{
  "n_layer": 8,
  "moe_layers": [1, 2, 3, 4, 5, 6, 7],
  "norm": "layernorm"
}
Below are experts of layer 4 (counted from 0) of a mixture-of-experts language model. Rows are named router (the router's row for the expert), up (a neuron's input weights, with its number) and show model dimensions 0-127. Each number is 128 + 24 x the weight over its row's rms, rounded and kept within 0 to 255. Numbers have three digits each.
After each expert's rows: a language model's description of what the expert responds to. This comes from a sample of Wikipedia text that the model never trained on.

# expert 20
router:158141113168125166113133115099108147148138135086127137110140153108157149114144106117135125117113131124108130092170124129111111118122132130114143136096153130097129158145162123117134150111106108127128157158117146155121124123089143123108099143137092173131108130136124096152137110117128114133129171148132111129143156100127199166161139152108128138108101089150160106100133120131109135131120
up7:102123158165132142109134159102119167133147128087078187094139133165171098142148110142135117130128089153112116132113132187150128096089119142133084139129098122148146144134123123126152129161089122080137110125150135151150155121114101140100120120133097109121166109115100147115121135095139177133137154156074137141121159142134134102158111151101117107149155109142118126123142131124127134115159
up8:123089114125088129170139110112119095159103143089140145088129101125149102118105155142107098111121102110093101133123143118144144149103136143124168182154091148124135150114138122145097152122102148135175148127134116133136133136089117152146086164136129098134144144082134144140136127136075148113123110138094105106137141095136117190137128100091194105100152109129106106132169163147115130128094
up9:099112121116168113135124164107108112155136145170165146116143133139118135107130125130116124159143107126111138159132090176112188134142106136145146126107111067145128158141180093130138141165133101134152086122197106133109146145110095130076092123139094162112169122144124122135107114130151138135095099109135156118118142139161093165074149123112117104092142100105137144156131142154126147129158
up10:164124148183071115113139149155107131077092171104102116146121149134131137071167136106123131126162110147119157118157113147110156118139122106130115135089142126132128123126103107152124107104094172091154107119149148135112132093154114124119135132088097144087096114127138152118119120165114121141110125129069113141089140109093164101106126181145165121142128127127124117134141113174143147185117
up11:148100126158082120157122120130081111122116106161149118093141169147115143120121139142125142120191139096101147151129143180131104133118131096116094119109089137146111112097106096123110118118101133135149112146144118138128134175161110130144094099135082148140132144138133117129088131079095105122100122105122134142194153162121136120170185176116139095129135113106127137114110112139124096134121
up12:173125124143135134131134131100124136095100085135169089074157178159158131154163094117103129148140121152112121132192101129125088126098084122138076141107135160135125095085159105106112147141122152144146146099127091098101109165157153138114132142131116157124101105127080096127125104082149157154170136161145138140150121084135167158142141105080123119121139153129103144103160122148095167145177
up13:139167149130168125130125132126153107101169110104130075114136156101124136151164145132139123099091130151134118094132161088121088146155142129131146110101137093113145143088122108095111122134145114127111138162057132169168111147126168092121184144098165087143140109152176084132153100108097144156163094128140118133151105081141118150167097106115138145146122158147124170071126121148130148141090
up14:132157088109092133128141139120157083138124149103161144140146143131124102109117129119098155142184133077087094100114145117140099154131110180121172119135129154113127131154119132141137114128152127139107102115094114157127171126138131106121117138133117123132144154140131125115094100188129143131186149094151094140141128142148130135101126121104151154125171179149136187143126147102075127146145
up15:134158157143146106128123128111146145112136152105102135135134118098135130115199093082174110122073115145100109162133085120123169110149121111120176134117121142126086108115129117104128126094114098168145148152135141141085153116146114116095117162125175123152168147151135118134161177122141148110122084132120107134089136131107101127130121148148132159142106130134178159145125115181145133134100
up16:139171150100152115123146107133135137150131194132116137177143128156132107158116190133143149092141101082091142128131120100137142098180122140169170143126118081103154147123097116101124120155154163113134125135107119141149156097073138141135115124124130099094166134109108143110154126131207184138128125170147136146100120124177155126148151085120098111127123133115115154115133111167100156150174
up17:179121149154102100128089143124100114101137135158119130123138157150129098149127099101134114151141164091164144125139127118143104123113162091101055154137100139095113149126140104080139101114118118092138113147098127128132093158135154184147127103078119126145138121115124120110104157126111148127125134130143124140112149107126146116200168124112157110131100141085113139115138119119087155177087
up18:100151117122149098132111111104097095116101190145143134110139151134117130138115114184109106092132141131110157154148166107092144145170135083133118140117120104101138191130139136127125126145071137119154099120169089143133162103085115099149127113110143180114119150130107128132152139128120132117152149155105130064161108135127135136155136136146076123125130100163077128157148142137103085105112
Description: Auxiliaries, conjunctions and prepositions in running prose, usually after a subject or comma, e.g. was, which, to, and.

# expert 6
router:132121168173106137093162147119093163148108121112136136141146131123196128156139184140189113123100085130094090130104182123123122094118087133147120094134152115102117138175150089109136063092130148107185110160141125165144145108105114131148095115112148119146125111104127121140135171118161135107106175135112124072114114131090109116110156122166138112082161154124117105120154165119125122134124
up0:124152103136113107164166165107068162109123117093107157140126103091148186124131149120118091144077143120139119123163094138174150102140090142133144131115133123133123124158162086136104180124125113135168094162107135105138173115128124125137130090125182130126087156119099129157130156157144124056126095128135169135109110100094156171161147119118140187125154103097130094150140116166074120140126
up1:115168118162118138095130159100151090101137094087127134062114113139135120161138164120145122141146165118104128123080095186115124145138158143123143126130161120083145147157120115140132101152111140112155149110128084137140139103107115093116084124134108087148065125162114137164159159181179178173118168199117130126114101116141126123114123085132131138124113134129132136107142115141106150131101
up2:152156108133155149110130110134115120139108129119143116135173088140151163127151124129136148121121127131125120140166136146143106079165147127124102116098167160150067142122169132139112111109113138116140129110076135124108130113114121151132190134140152146093120183097118107115099131169115124151135153133130080122127155111093157120118118074143153169111121122129164087092130120151115107147130
up3:111132149103091136156113129135104183167114119141137108186140099150115116170160133091143099093137126145132140131102112118122160155102093136112136140188120153114105134087130104159134171119129135151112104144102151092132134135147131160128124142106130108123107130140132125133177137126130127127096130156161138122144159102113109117112169135130097141144091108126131122117083080095088154152113
up4:136136105128113177135124173133145120152172101110116103105174137151146076123102102127164134156212108120110126100127103154134134149110163104134121147112158167143097125119117124116125130145177119127145125127118136139126125158134113097135129130130129141138094136130129139141169155133093090103117167170108092142166145087149153077098129102167121098123133155137105159187079161175103116115124
up5:151160103119129162126186149130069144136129132117128119131134093141100152172098110139106094101109085169140155144136142120157080099127113145142098126123123170106128148129128118150147112123085127102149125151130138114134125062153102156117104149114142153126061122110129133120120149098141118101106121119133119124143105148111135148124126027066138130135124119185108132154135130103079148125154
up6:164123134149112121131128143129124150173099150182134168114147117098150085131127149127164164119107109157164114140157100094116098142090108139137112143087077087142106165138121114122114129124153129113126116131131105164126147118147162117111130110119146121105131146189150126115150167093159121072126149112092101097148139136151168125165148137180110137125141117129116096138170137122121138126136
up7:134140113135136091093108144135142125179114147147124092141166094181090141134114087124131134152112107151094165126170164143145136119130156069099114146136132128137108139154112134105126122081132107132147124118157098158150134129181123177104114137110144135120096077183128127137150116125096164138126128156131154118136103153126128140134114127118149139164117086161134087150082130124119128140089
up8:151184160158103146158119118138082112104133117144127112137157115121127112149145153124110147126155065111111131108118141091153095141130108098104114146117168142119126146128148067154112137102091126121122132134149157149097104115132179104149155116105088141152136134119098127144150143145116087114105118158142130112140118153108126129111163151135112126166139148147123143109121108116145139096094
up9:131121130115185086111124121120111125097114123084132105057117092136177118110176089148093166119077103147087106120130161088120128148145132138164131118138135159118136151141132095146131157118138149176137147136117107160151072110166096152141133141090147112131143194137168111139114149099121181144126140125124083151110120116100118087101139139164104122130180128125120106111128103137104136106141
up10:112111148176109141124127167118091130152143086106132130161164129139106130116138164144150121152116076108152121112158148097137146152170099157129122177130134113106138117159134128160150118133114128157194134141115143157147089106114121141142145100166133137163070110133099124139091169132171071123116130155131119099129121146114129110129118105143125134135164137121130104101079120108149140121136
up11:146143122135108137118122160119104083153126125131114141125157098108126152118144154141128112112116132132091089154155123070118094137111129105143131152130102094131104135133127080136113124102124181106085101110108122108142158153149124114123139137108133111112154112131169146156135125102151133117151126143112105140155138104118098126131101083153094159125129065065151120091133142144120119122158
Description: Root pieces inside longer English words, often after prefixes like inter-, re-, un-, such as force, win, form, eg, res.

# expert 7
router:164156114135121156124087133101116114154136108095119135130164123101154083162128135113142161152105139174117171115166147125155098099114118131115103140132131173115102085136089126111172120134137122150154081110107151170112157094058150115177156156166139142122125147078127144139101145141119137097138133119129104157156160136105131103120137139116129141132111098126093090157087138061116133157130
up7:155106092123137115125125166138109115145123082157135095124135091142125102096148140145120148129144136047106096104134158160124119131124141118129116096127134075123132109140098110108140108141149177170121139110122127127138177140158118131163112119131143115110112095134105135113124147151174147105158122182079127090095133117139132131143103110159170121168153141085121109125126135130153155122132
up8:140112140103132146133145128187155157137107084151163141152133126120135113120148077140138184140094123135116110160163159164118108166162137132120135069118086133095140162153142115146086114144135150123104101107111122184136151127141155068150114116145142132166102169110153111125108155100156142182097141103117115119165125129139107130108113088132101098172128171134117115134097134097130094121139
up9:143131135141116179119139146111099157137129148085113088089126094152095167085138188127128144129119145106152164131072113080135139097158090143141144130188112111113141115126113146097084151096131164119095131125090136121151164121080103104097123127094118085113132134182119158127109132139120096131129147112112133142122118160092132116142112144149118147151162125123126109158107182091113118143154
up10:143096099153132080149101137126057122118104125135111120095091154123131147119105141129115160136112117054106089140126138121122144115090130119124063143102134132150147146082162147090144125140149114143153138092121107104148105149114106094146144157124131106158144096108114119189176104098117157150119136112127143115106104123118146141122154137139126142162132160130155123146172107122117124139173
up11:145147151144075120123148129200145148109123140141102168138126167187143158160119123135123109123123120153087163146135158130160126099103134157130119115121157136148095107106120114146113145177084176150122115151062123158136141095173104160111101176117135113123146145103115152130129127124099099165122172111149163093132132114071147101155161076134134134145135152125095153110068103091104121120166
up12:131144138131120134132115138086131135119120118130116126100116179113113115120169103146147186119148152115085170106101137102143137152120118083145093141114091131098120130110125142115113126149158147149169129115085137149147141128137122119110146109154131131135087152138150130107163162118142094132110149136102121109163144165120105128115135098114110135158127124120125134093154120133142132150122
up13:152137119149113104119103125114175139115113108142118097136121160135105144109136160157111141123152159131132104128168144159159109135120106108142126122116157179139141138115143090108150118134165136134120129096173147160116111142152140130126123137127142114105114136063089121199116117103143120128163125102154094167141126110129173141110098133112122174125138192107123109105141147123100147127139
up14:110076150103123085136148103099160109128135103131151108111164126130125154140167127136157126129131112120130075143103124125188115128166106160069134117153168139121143160141098124086138130121108087104157155125118104140138170093071120052105121152134125095143100183119162105122130122110141136150105131176144139102164123154111137122115116111108187134131131137145150140117112120145096106127103
up15:153115107141096098139143126119134126120155143169174173111144162094113118182132107139096116146146117133156160172125181114136173101140153076167093116114161122142133108129138143122132100127113119146138093124134126129120140111121117116097148119108161094134145173071141138113076121126134106122103136147122122089114096116112129120178114108107084128143109121183141112143154115123137134153164
up16:160110122121112093104145147139084127141145136151114093134146136119139099159156190150124130123113052128153095072119130117170110112120083119151166166093107145144120107108141163118105141122149108132142146130093147135179140125123117144115172102155132078156111178135119119152162117073128141119136118114133114136140141153155087123142087119105127130144141134145148109177121168132147179083144
up17:166107157089080129119080172139166118141111123113137161099095141128130095145117123121132121134137143148157096140091158142089143127136108129095117148144116151103109138131165124138091128119142138102117116161153145159172168108148141093157093121167162098121110183091154145160102144098085089102115117070128093081157110148105097133133142137114142147159116119099141160124124092119100129155107
up18:157112075119109142130141167179129117091098111126118100121162103139123150104152125139139115146110160121078131161110135150121128145114124148094106115117141139111082102136133097143148103151140107108117128116138134150147139148127138128136128150160139128115118112113088113109121166094144148134138124093150112123170124124120116110142098131149125136123138153115086120134126101144134083111132
Description: Function words in running prose such as the, and, a, was, is, his, especially after of or a comma (one of the largest).

# expert 3
router:189123132104150102146183176093118150149147126137133125166131156172165180118124118100114150143117121118092101138139143114087114122157125125105131138122074123110118186096161078128136120119127152112112128162110122132176136111084123100128134148119099119129119105149147125115154161121130129133095085113092175118071145151097124129104148149119138144137112119153099122160134132129098115155148
up0:075131143135169173117153121118098171115137152163135092131100163113110139131118149142163148146115132117135131115154106116122115136089148181133130110123100115119124141097148174138140120193112106093147104118082110110087172143135133093115166131131117091113090065116142118066101132132131128131121130087123108120146133121189130134147120137119090172143122169150108129136135099123148133117117
up1:080147140104141120094088115117129150124125123080147149090144124110127084201100155104146145134125121153127094141158147136140140124141131103109129131147132134111113148125131115089071181129124114164125156118127128125107126087142117147119115151125162147132150141111137194146107129115153115117109136109144132115131125067126131098161093107157088135113170109096154138129106106127160168167138
up2:148094123114129115105117115111132126176094159115095120094099091124143124128150077112127155106136135134116135143165132115162140185128118123123140101099114129112116174143151146132126153156093090131113167133129142123119162148123136133117084123102099079130127150123141155121162139131127122154159160163117139126097167127116127125139147121137105121133154130135177157099140092112152085115125
up3:121170086096137153172148115069120074115116158092101138091113130100127095155123149127119102124138145151138142147158150143125128161102149086174124144096104122103110131174183119118111108143144104162147085132132152127149074139106075118105152116138137161128122158186143142134131087090150147138130138117099144106131075127130166146107145077114092134157110150143129104109124132106112185136139
up4:085153154118046150145123140135102137073144139131162118128119132127132080123169135134133115141159172105120115147109137174100137113115118143135129154144116102146147127133158139131148129132126176150107134120150107130124128127124120139130113088114136119095091164149136126156117137098083102089137164077100166084103112124153113139115083106107146191127132157106132091116166119135118130121120
up5:180126118102171153142094141132090093156115150122130145114152127142132137131160124136153071093111149132139080129146092112102101138127136118119125147123128132113108129108131157103120100126151155108071128124142189164119114144085126100158099130123165143115111126131156126121119143164115121103134088157111133125102121148134175120171191178120141096104172091144144101077157156150137103110173
up6:106113155111136150129145074133103132135163125106102198065163111123124111116178132088129107156129140176170117109134138127162123131115085179097159141161142117105133148166112087126139134133136102149100127142126137135109141142131153118138117163144095138137138148129104104140164131113099127117158129117130146120117123103114177119105197148141127140108148137137113126141122136131116114134078
up7:131055156105144093113152124142155110112097140078159173118144070136084065140192178097125157120103118059131118159177134113149136128153128145128129122166142123079133132180146083121160133140128140131082150135116127094145133088090133137085104082154106124084155096124136130145119151161120132108163113130139103172093113137100108070090090108128080132155122116113145147116126109154140081141129
up8:155154092097135107124132135096073140076114182118110118123141129123142098132103137124128139088116128109121102130144143140117120121130132176128128176131131134107104145110104109149146111150165112094136118123137141138130139135126148088145117124132116143107128161091152142130169126095128084093173158138127155136101148145107107121170130173115094135142188119122123133160144125126121105151124
up9:105124147140145153145166124126132101131154138132130163157156139139088119085171117151160166160082131166084126138140166125106146105125143121153131134119126122087123110129127116122148102168137112141104143150146129123139152102071123080130152133194122154134183107098099101124151082132164151159146111119119134132135098111117086123138144119135113145087135138131129138153125144097139150124095
up10:157143140168082109110154121101115149111124126136103144126125147151128097122137150158169190107095121125108148137137150152119141107148147128150136137115106124146127128130145155117134113165109097114125140124087127149130119117149137176083117110150104163123106160100158080108100156094145135186089124143138065132104096149095157121075155110093144122109083189131145138119118109115123139100159
up11:113140172129134121092129133153110141105105152153126106155119156105134116191143097084134128117103144125109134152116098127168143154128097103156109116103123135132150149140137114129096110159098113103130109112089104110107146096155129100067131117095133125140133137092099100157144102129138094166151108134103116119143109087210133117110120138105131183147095161107141141139137088099128111154175
Description: First capitalized piece of a word at sentence, list or table-cell start, often after a colon or pipe, such as Ac, Th, Cha, Matt.

# expert 24
router:141159144113136168108143131135087161139169138100119139082139152141147128085141103175150131116126161158120114126175184117089117118111110117137089094136148120119145182158121118098124106141081073153155188135142142162117131134103126107154084171108139132122110143128119156140166139136143103114184152172138095131129108088130162127139203088171129113132143120109160152088159136133136198128100
up0:105133122132128137107151112141101106170165076139158091163118128140120160081151110118133101129169138128111135160130172117082095142159124087098080141167069129120097103105174076113119136121153111115127114161123172153139106105110135152110117122137128108098117180146104154147141103076122148102051113124125129159117123118119140125150166107094123137140130142139121120127138137107090124147127
up1:128129123121093144117099102138111119155105085145159132112161155164135130175133134147140112142114125111095117166163177106138123114135131125138145149068121115133141117146154119069133132145139104139118127120089131144127173125132133107115133151114101124086104070149154120121116103090068126123117141142155094153111135101137158138068110149166154105135137184109161144159107122119154115139110
up2:178152134131130083105105101162136149150126139140123136113087094130106131166163121113122141112120075107117152114134115086148151111115135086125132139155172153153073133119110108087137141121118115119123138122101138151140127106146131116122092150086157134099134154174123137182118117080117124120101143116119161142125119137181096074131126150089150120125108186153148132134113121122098123116141
up3:107149120146168133114153115134107143080149141087101113135134113164134094122084129132157132148163110121128123133118111122117141099107095063174152130139107148122124154123151130121148140126099118114127132114213133124096146154140112133147093156110109126118117124141102147114163077134145139136122130119097138102102117119160126135135138115123157158143136151116145166167116143144110168133165
up4:162134148117136127139140120135133142134130085132143107091119125133170156142127136117159109119097116138050113103117105121079121112134150109179110133130118166088137167096109076105125102132151147119138169149095117139161170150114148154158139127085146081142128102099128091167162091125133091155149129136109078133114102112161086114076153111140129100124155134071123168087116123122101147123080
up5:144136132180055113133181143093052080090149094103123111108177104140158120112120156156113107151084108157164133123121123138090142132104094136132150169147114108121132130169185136130168113115095134118151128096155128133100125099109141148137156121154087150132108121118125117130131133128149105107104130144171144132106108131153190170112111125143125134086151142125139156150120126124144148152106
up6:132138126127143155120132129175160146151133094164112124139116118101144086178135161124128110140102054143122114108140147127141157107128111118126152127125128114137090094148128102124111119165126138117105113147107152119128101141163106114119134190133124129193124140129135111170132176114099133125092134114154126156137108141102098119138115106114140132131080142151138142149095119142120157109099
up7:135115118125090117123151162108087142128093122123117144153109120128120140124106140104171110136116142121128134120119128124077158126130091137153140145163143133123138135173174167141107122133111127075131102154116161117113120120110137102083106113111144119135142116104088133125090116139150169108115118159105122097142101104114096161125123140125132159131108118143095096120156108077136111140101
up8:143082101122145103095118183121139141153132111080159088161173120141141139165149103150147112172097093120122137170091158100145168136142110136150154140144104127120130134148113116147163133159116186123176105159155128158114095085107097142142176118127113124132076126112129118135136162126113097134147105133101138066143150155111116100139115126105135122144102135139111132132097125113138113123158
up9:131139164141086120112126138104128089137160112084164081090119118167140162131138150135123115130119163174134121113141139135113131139119075160129113133126166081125163134175139141114136154154098142161128130154135145115141166112142146152152133105149084096079145067167108077109095091095173142097159142132093133153141103098163137146144149099156131139084170128145118153125117131121132170121144
up10:172159095176126187120148160151146138161138137147090145161166118098115135097114108113140139110159127108095111111144185138131150110113130086135095100149135135124104143129088130118140103161158102152086128120119139083089142202174085108144140136093142093132152143138142106147157115088116086083093148139156127131128116112147139123170148101136156111134121153120151124099118153172105135121113
up11:157159069118179092086144143119116117127140129087086139098119150110106118137098145164114126101107121128101078145124131093146144142137115104136145115130127099119127165117114142123127119116170155115131124105080141127155108159150136107164139134136134168134145147113079093126140164163150089134164122122154082110153140078162152135118126117196118136134093146137125104131088173131109158096148
Description: Verbs and their -ed, -ted or -ing endings after was, had or he in narrative prose, such as known, made, relocated, defeated.

# expert 25
router:120141170123143110103145139130104134097114115127103110089155114116164115126158136126131104144105136156110092166137140118122143102114081121127147120136125098086149104159125082127128094128151151144088120159128142109145164129103135118144143160131125115119167111151161114145074100118152137122128172125066127121137102135099114103183098130137169116123104164106101135112171095120154084110109
up0:113074133109118135128154148093106089142141141157111128120156135115172076117160133140134092138152120140151099147155142107103138114122142124122142112138137128136150120087128089097140090124112121112165141138108117108182137126104123147130137122088127136127171112078130094161162147167111141146189117124113095125134161135117130123108156162149179102098148098129102080157089136125131158166142
up1:123117124152148132120143158148062108118145130155125115166122114130138156113188165126099115140069132126109117156120135117122152117126121105149116127109126128086131087102167093087112134098157144182121127141111120101143162076088112164108170108125118152130170107112151123130110173109192141104090120128139112143103107148147135142102141126091137111133143184138146156119153159164120131116156
up2:135175121125138112105128131157099146130123154121129125158132167084187137109146170140151078153076129099110126119097119113119129099128112171101146100182152077134084170096132144124138092144126082154171146120130144099147146128117108107134140150132192115109122145143121119139149132139083127116169148123141125106125131113163177144119149139130166110106129125132126114173130111145118113152148
up3:131112162121086125111133125071123116154120149132100091121143120171128117101156111123130109130135108127151146164149135096121139116080103126116127091167097143159095100142095093113096147143159118133105139132143106117109088148124108160124121069150106144187088083116139124143098082145138140143192156141152117127121090136154135106119151127158138136169106148132140098090140160086124116122084
up4:133104117116104116107144160092115133113087170137141146149094100145155178141149100124140151111102083124105129132123120059148147150117084103175103137145156136124123129133140138128105119120065184125144121152121137178120132149149168159104205115116134130103105118127127120165120116101103135144104109126103099111120105155148108125125061137112088123125152090122120170094146153103121175117160
up5:138149161133121145127146134128137161142125133133153138119163126099083122127132086102167128122106153158159155128155108093123126144172170103081112096103104139120104163142154109143093108138168115146114123126174099137114132127152129139124090165093164119091100151154097138054155140155150138123158141148137099172145167109095131104165130100141092119109139149123131139149105152107113125141104
up6:130134115120132108120110137113089162137157148103145136119158119144156089148138094103109141099147087138164141148141143111147121108098113125113070132112124132074134131104160140129138093148113175104134128133119155114146107163127112116128115122105144115154135161139109122081135072095174139099112138133106142110108161134128115085172135103119158108171156112124113133132129140103098122139098
up7:149149122113120108133121133142105084122149100147119128112118101100108123095196107096133094130135123121151094134119112096154158134155162098130102111170148154159140161166147107120132140155092092116171130167129124131154121100168137105122126158129185145092152152139120108149063150123174119122100093113155194113159104157108128163107160158116106147137158118116119166124124138159124060166151
up8:128153165134160100131101092130138134106078112112116107083121137070129131112206119145121165154105155099129174087169126151175109135115136139092135141127127105100136150143149137119158122137153135116110126150119110135129129121125130099142112136118139181109115130140132121175103156109156155123134142142118122121130126113153072124150144126125136149123141122102135080124135138137124172137098
up9:120108137114136098137139114090126149123122140101158118133133121126136129107159149129157104135140092146106085122133145159116119129100097100114102116155130136108135139086140144106150122108112129121156139145135094127128128100156138176151096103109131153135115118159099139107104213151173162118168121153102095133159161095126119117114126077120169155087094124123115110145162106096157148158136
up10:103105160094132103156107115114176117125118150080120070103143147138169143144138134136104142130096119147068133144183154119147094131151180150168130133171099103148121121118111189169057139133162118138167142130127153145152134122097148102155089151143107139113149134110162124120140128156132130093141120091147090092138173082149096073076097151147108123128109108130118119140117128131102085137109
up11:112138091146110149115117097125095139130140174096172129126096124098146101120071128137120126104152113143134123118119113153100150126152139151124117170123090130130125194115116169154117111145160143101110135106130175162138151125113129077160122166135123115137086143109132153115212126113097115135139124144132107134123105130129133066179158131143105139165116123145096130110094135161151153113135
Description: Short lowercase pieces like ti, si, ci, di inside words (coali-ti-on, subop-ti-mal) and in foreign names, plus LaTeX symbols.

# expert 10
router:184124102146134129143113130112137133103083108111124147117143150131152139155121122119101145136116135127114123064141116122115058155140148118128130117167065128147130129106132099099121129149140166137141103087100142152126176109102151153127170110127106146150095110146137136130180139123124093140158131133102090103139132127133132105109136111137185141128115111137098113169121134122171130151114
up7:169137139162099130138159133136135168174126142124146085069095114140121185127124143142117126107188134096132081112117110147133116132130168095127128147157096162113136094107126121119106117119121149115119116120102138103161169181143121135100139122137138148115148155150115131108081117083137129111102123091123138129149123105118163102098126155133110153106139144141130164103133093156113102133118
up8:152140135125106109158109135068094158129131061087104112151132118151169072163138149124143116143076149153163116156105188138127146133131107144140112142155117108117113107090118101139120164108128122120092156123095113097091131166123138103117083140089128116144174121139150103119134150121104165101104148138111124112106143128139123165139116111084152109110128110167152142136165076110125131089124
up9:118104121097113081172156150110141126141111097137116154143161072116149142158152135110097106122145118161108123130103127115125118140171146099157101099100098151121131123109165099119103101151143111134128119155117163152096136154136103158139165090125160046179125125135145147143119063119120146132141149138136125167139142092166132099102148115122102136153103126143139127132179060140123112153137
up10:160168168153084161134135146142094164130143164135128122154089106155141154152125149093093121129151078129113147130106133113118154140158093118172119124097144121113121125095134145137135130182147136105109120131118179147147140151113124143115118127135131154151103146124124127169101093116110069170171128148104135122133155110156130075147113159154148116117131118139125135163149107125136122133122
up11:136116119160129163152115133136148128119141138136139093130102097143142137139125160173092135122126106149120076166127147124148109126095128146114153113085162128125120096153092087147139142105100051120136112128127139134119149121119137151103073132133132182101112163102139143170116145137147181130094130132132120166148094119137140119107115123143134152104143157144120166142132148129157164135112
up12:115158093120167125082096115133116127136148111127128130041168132144100148118141125138118140128134142135117119123172129119089123122138135120166115135164113116071181135113117136133081127113102145115115094113088117141131144154106126124110147138130110121147109132118110160159143113169145133127138097114127106118153090117126119095110124128183115131172089134126137178103099128132149175099124
up13:157148153121040150093118105121135104106104113124114131163134117138112102137140143090087139127108075108103084101123100147112126147136113142086130117134089136138103135203123143155120139122129098112135123152121158179159171102150118119102154137121176113154133116142155108170082136083124131112150132135069104141157142132130127143161165128139159138171093146131122144097149115096119148112124
up14:123197151154127091118148138117101057131117159127103120172162140091142099116143172108093118128089149103158161151153124091088158112138134124149092087150101133128126161141147121140142128168123129164198124162141142106121125159160108104137157132098136105139163123125155146181139126145154104142142121116099120177124170115137116124143118095194137152112120138109099102180117172148138146115139
up15:119121140131143109150118172126117165134101161088115179135149075156137122137181165136132126134126132149108128116146108109157102114131152099120120151120105073137150102130155113115144121130101116138109146114125128147126169123145154156132157094123107087156080093126152160117163100105145103108149162170166130156127122139136098094133118101126135151116145134117107107128119111119128142149189
up16:117084122137129137145121167097125121152071122121103144124149121111139100098174141158096131122079143089092110079116137161130123131155082103129087137147102122142127094116124114104126100089133128139128124140121109145120150182150118093187117151129137107106125120142115172166108124157136150119136125126148110135123135155176158140170142108087131107193132162118113123153112118110139137166117
up17:155110133126115108148093118101142115087122112124164116091114131117154122130172146112164136132159096157111111145123119125099095162140120129145128145109178078097102128147106073115111109159122129133121128120133082134131113132134106125061148130120119118124113142150125125104155101123091097121130145145108102120115127073142141134135148154170095123138129133199084175148139147097139124134160
up18:153090081122091146116138188099144115135146107096157159149130124126159129050144162164115105142116087149084092149106160152107119138099086119121137148172104085147132127124159081169096142129154147141092144167137131161158154131143117159125116127137118116138112135150148125135160126134093158109106155131155121168119150117148113148072132096151149124132118134115113159111150152118138098131122
Description: Prepositions, conjunctions and articles linking a verb or noun to a following phrase: devoted to, matches for, activation in, registered a.

# expert 22
router:167122113155162169098110127124117137163089116080153143126146130158150135182115151100079119146121135124126128135154194108102109122148144128156129153177107091155113114111129131105127107141144147153142100124118109140106158168143154147137149156118113127104088108155159113127169114125114127140156128128112117107105164131144154127118108147131155120154099129157114116111089161127131155108119
up0:179162126110128090133130145129081164146145154115144167111130136137128087129123147102130150136115145131147126141149142092135150097137134152154087159141108104134100120122129160089120101141106118084120147155119132173122091120115116151138069143108149129113138161173079178151146124129146145154121117131156115144086121113137170131146195119116145119122135099139128118086161115148108109142111
up1:128130144124116163113159137106097153132069095107111112181161099186131107141112144128138146106119137144075103176176147145130112138132132142126104152096130130085115131162120073117150130144121141154135091122158127137120146134153183146133135127105109157155153102135139119147146109118143111108137141141124113149108106110110123120165113119167140146103144142146131114174125096144171113113123
up2:111147155139141055129119137145167156141160148148127189183156179167168113162155126137123118159109120109100124111104136174134136121127108124093155146159129098084128119143136151153098124153096149100134119158187126119096107071082122117165112135143062112127109132114148091161126130072132160127132118103108116131138138142093117158146106148122162131106135146127148098115128123147111083111102
up3:161165135139098120154111118133164132107159150095145127132120099114129157143187125118137129139136140139154148143088132132090090146127120116140192118132116103111091113154071075140206106135112138122150107128140116115136142177167081110103115132150114144098058126130126064117109119153088144108094142089100094124139144126122137087103160187133129127133127126159145092130138129120146101142121
up4:190115136129139109136130145106149142144108101135091119167140145108171108143152057081142161128139097114134145156147122094154092117127126145138104136070125119100094126156120094098096110111118123135152124144119132111127209146158117128139089164110099139117150141114132095177165099137124073128129163132095121127135094133142113116190135120129147182090141147137140141131137157146110094088100
up5:121199107105076198125081111074102130117142114134124159083155183122141136136123135120108136143106099114129113185124128129096124136126090153166093098135133153096119152132107135145065132163113150088108127144106117108148139127104151132136135095134105111147161094092100142121126114158134109118167139136088102162145109152189134121119101107203129103152175114128135178126117128135118129133113
up6:140206147115156141088158113119147116153097119138091146156158121132168112152143149083121102155091116108093158126149146151102135148090123120147154125188106131133127123095111168101148105129108149159172073163150117095130116156166112142146169169104126090090101113131142112155132133139117134143118117139125195139126139108128137135129118112141113138122118121121092101136113127077154121130144
up7:112191152121128165133108119132143103142115138116113104097165159101142121127125107118141143156176098113113138154124156159129105129135136172172131096156111086143106113152123109116122142120126090124168104112129125108137132156122121099145159144115125125135151159160137168184153119070133124122095165152118111165130143103134132162108111158159124112101129098172117098076131140143111148139085
up8:150177160162136145124123106151128147125175157097124141139154140165147086199144102102167121097120100134114153159115151088163124139129120151106127109124152114135127137111124129088145139163109089070162110127163142160149111114122165125118146161118121119131174151100154099148151176131134085125091154142117149131141117063104159101139097146155119105157109133103111126120093147094140105093148
up9:157145091157182104139123119120110091148123105129128132095145130147144132117150130152128114138122125110134087134083130145118152127156114142131114112158133106134153082119134100124120119152112123135102156109126127118127147126099105104147099130126104108110137158151121122140125149148133165119160110160144066126091143151115137140131141128149131139136165095141152127125163166128142113134110
up10:152134115148148148144175108129074149123118092110120125076128118115147116143159092104114125106104124141122099097122138111130093121147119146118115083136106105116135153140155125114076134159081160156128135132122119146157144105166157106132138105103122136153104149110162159091101115157147115157183115137125199141148123134165132157113082117111143124183138071064126113136128135133134156100134
up11:140121146133106111122125130093082124089126117141125122182124106142105096076136124166118144139121099092080098102104136167125122110174123092101119135147134157156109130163119102129166128156079115140138147111113137140136139147126072163144102146140098141122098127084111141162162105123128141166122125162120113144119103101095160118090145138145137130105104161099120140107129152139114100127143
Description: Of, for, with, on, from, his and their inside noun phrases, as in a result of, boycott of, used his.